config.yaml
num_hidden_layers: 12
hidden_size: 384
n_experts: 64
experts_per_token: 6
d_expert: 32
d_shared_expert: 0
hidden_act: "swiglu"
moe_layers: [1, 2, 3, 4, 5, 6, 7, 8, 9, 10, 11]
router_score: "softmax"
normalize_top_k: false
routed_scale: 3.78
balance_loss: 0.002
balance_bias: true
n_groups: 8
groups_per_token: 3
init_std_router: 0.0248
lr_router: 0.0022
num_attention_heads: 3
num_key_value_heads: 1
head_dim: 128
vocab_size: 17554
norm: "rmsnorm"
norm_place: "pre"
norm_eps: 1e-05
positions: "rope"
rope_theta: 6750.0
rope_fraction: 1.0
qk_norm: false
attn_scale: 0.0884
tie_word_embeddings: false
parallel_block: false
extras: ["capped logits"]
init: "normal"
init_std_qkv: 0.0189
init_std_o: 0.0
init_std_up: 0.0189
init_std_down: 0.0
optimizer: "soap_variant"
learning_rate: 0.00293
beta1: 0.95
beta2: 0.95
weight_decay: 0.076
lr_head: 0.00583
max_grad_norm: 1.0
warmup_steps: 200
schedule: "wsd"
decay_fraction: 0.557
decay_shape: "linear"
final_lr_fraction: 0.0
batch_tokens: 65536
max_seq_len: 1024
doc_mask: true
train_tokens: 336200000
max_steps: 5131
dataset: "wikipedia_en"
Below are experts of layer 2 (counted from 0) of a mixture-of-experts language model. Rows are named router (the router's row for the expert) and show model dimensions 96-191. Each number is 128 + 24 x the weight over its row's rms, rounded and kept within 0 to 255. Numbers have three digits each.
After each expert's rows: "comes before" lists some tokens at least twice as common just after its tokens as in all text. This comes from a sample of Wikipedia text that the model never trained on. Tokens count by the router's weight.

# expert 23
router:123182149068097120106146150115122130092133085113096160115099140072111151111151175117107128123123108137176129093131122098113130128129112096094110082125121081128138154176126127150107121154117114132111162180107092156168139131121123104111115116115150110140125136129134118136112074104132098131
comes before: "of ", "and ", "(", "in ", "s ", "was "

# expert 39
router:163123104146179108106151076130171137095175169173121140146145123124112156112103121125187111130117131155142128171141112152132147143126090131139077101106172127142124157131167068135134116110109116163138111166111117100141131111118076131132151107102132166130124101139155101169150153093139138098
comes before: "0", "5", "4", "1", "2", "3"

# expert 50
router:125122117151173138131111122148131121133121122101143142114145104173098134160136128107149135145120151136112120103128141144148112147131132121146156153158113140090144148077117115132144112130147155138114103095164146163136128134142127156130154119120110121142121187123157105168136141074127131112
comes before: "\n", "\n\n", "0 ", "201", "202", "League "

# expert 6
router:128144162114117140149172129124109127166102134092145095176174128126126167163116140130118123067134137085122126120140131114133088149132107098117185081130102126140135130130122115099088138141140125144127125144146157098084122128123159119112138085154104138110140108141114120157112145101131131096
comes before: "| ", "(", "and ", "|", "was ", "="

# expert 0
router:128163143114151132138148140128087124138144160128128126116120157111149116109102121127072151159134139145101130104137115127118115120129095090138173140150162125124124118157135147139127167171156111075098138116140114151086137122122121140128102148108149109099113112142099121125076116136133118143
comes before: "and ", "of ", "in ", "are ", "which ", "were "

# expert 32
router:128165130199143128169161138151124114141187120151122146161080070147128164101097121149098101126120137156172114121117169119147113084153080122133139114120176105097134106158161160114136115164141135105060129122138116091130140126117148090161170111130086131139124173145120133162122107138142144148
comes before: "the ", "0", "9", "8", "4", "5"

# expert 14
router:131089092169141065097119122132143140135134119128131149125079070129129115086111118132130129145102121145116111144129133176136107153118166166126111092129120137113155131126148077160154145093142123159129145115090132109151114108131102119139191098123110097162138091144123076137135186105144167125
comes before: ": ", "\n", "200", "• ", "201", "Born"

# expert 61
router:140184105131127138100141119152072136174116128153107136077140097099147124132158126119114069137144113150155123149134060131119134107113090141149137125169133126142150133129169101150113142180098117110130090120118140115128107114139181088138136137127083135098124166127100112168123149159123146127
comes before: "is ", "are ", "were ", "was ", "to ", "has "

# expert 35
router:142130119159112128161118150131160132144115140122145110155105093123111194107117148144147103104106135151147134106111118152144136135143122175138100140157153170132124138140112143116146117153089121067124174083149115087128138122137177134167133083148126133109140151155142116172134133143154156131
comes before: "| ", "0", ".", "9", "5", "8"

# expert 36
router:111133151093105105160122120136072145107120111132145126130134121100148096131115175134125176112118170080110114114142125135119149098120061189104185084111152153157142090163115127133128100106157127151123137102150138116104149129116155106157111133081099159146131112144154118133089143103137095115
comes before: ", ", ". ", ": ", ".", ") ", "\" "

# expert 62
router:107160096103113132196083135169109106135125098103129120137180176183111123121114127130184150181138151136106082126122132120130153143148093126139176097139095167167125088088137156112111146103146118155106134118146111082134140130156145103115148158154145138150136134130110107101106095101110098146
comes before: "to ", "the ", "by ", "in ", "that ", "a "

# expert 42
router:133173104114091113112130130123090149153108102160130147132112147120139137131135145117107150184106130175147139082154125133123139122145101131156167168126115123155100106111127156143084179128129118109094143176103130123136139128143119110123138118092124129088124103131133140120086175123127151147
comes before: "of ", "in ", "to ", "by ", "on ", "that "

# expert 40
router:100125127122150166167132111103096116121110114117137136090122140087148107146150124131111119096131094146172120123128155158141093116151147096156128132139151137100070169121123164139100158140100124122139156097178100142128132119133107097112134156149184125096126130136110112141115077114119148096
comes before: "- ", "==", "The ", "== ", "In ", "==="

# expert 17
router:118159118122139129115152123142085112134096093159140073062136134170139146160116127125133096186113095134156112155127128157148114127143142111078115141077150102107167113165101144130119110137142126088126118141119147099118134129130125046161131137135175144130115140138105101156144082111134119078
comes before: "the ", "a ", "his ", "201", "200", "199"

# expert 57
router:126107115112123120075111128117142152120111149113139139142116107123126160150168122133173150154118146141101146115113117163118156135144132174099147140087080159156091157147128124117171104136090146157142112126130139107174092126129110151107140100143165122166138131120106077133181105104128115129
comes before: ": ", "0 ", " ", "1 ", "information", "MF "

# expert 33
router:154125155170141124105135131116138126137122128089145164115119132139129135125133153126161114121110144142095131079109104153120136119119129139126124168130091151151134093096158114066161106106145125107147141087134156110129121142128161155146157082103131101141146151125168092152136131104131143072
comes before: "| ", "|", "0 ", "; ", "–", "1 "

# expert 30
router:131096136167129126173148147138109125114115116157122148145139099168153123164116121123094120100123132082122132162114153107150137157133139093140096137064133112119100162113113093166157109085143131144148142132113140184095140120099141122128130114121123168113106126137090090118155134157132098145
comes before: "the ", "a ", "his ", "their ", "S", "an "

# expert 59
router:125070131182171147154166091149080132099137137106130135146103176119140141112136119132127113108113136128154105134115139072128121113139159169139123144114084076156141151162118110178105185151143143147131161111118112129108143109092116158155114123125142094137100095131102063118126134141145137107
comes before: "The ", "He ", "In ", "It ", "\n\n", "This "

# expert 37
router:144107142151120129156128090070093100115141115110134126072120109115130141103112112122130127118123125106180107113127135106148112063117086095144187086137105069181082141130163114160154116075091130140151114117112131095123138119108140153102192129146140167105124126134117141160087111118119135091
comes before: "- ", "| ", "|---|---|---|---|", "|---|---|---|---|---|---|", "|---|---|---|", "|---|---|"

# expert 22
router:110111127112110157132104115131115133110192132138120144123085113128130101084142114107125141157116124155110097176130120125135130150127150073148098142131095131061156137076129131158150135153091120122155101126098099126149106133171102149165166149115124110118119124098092138157132095152125142139
comes before: "\n\n", "==", "\n", "===", "also", "name"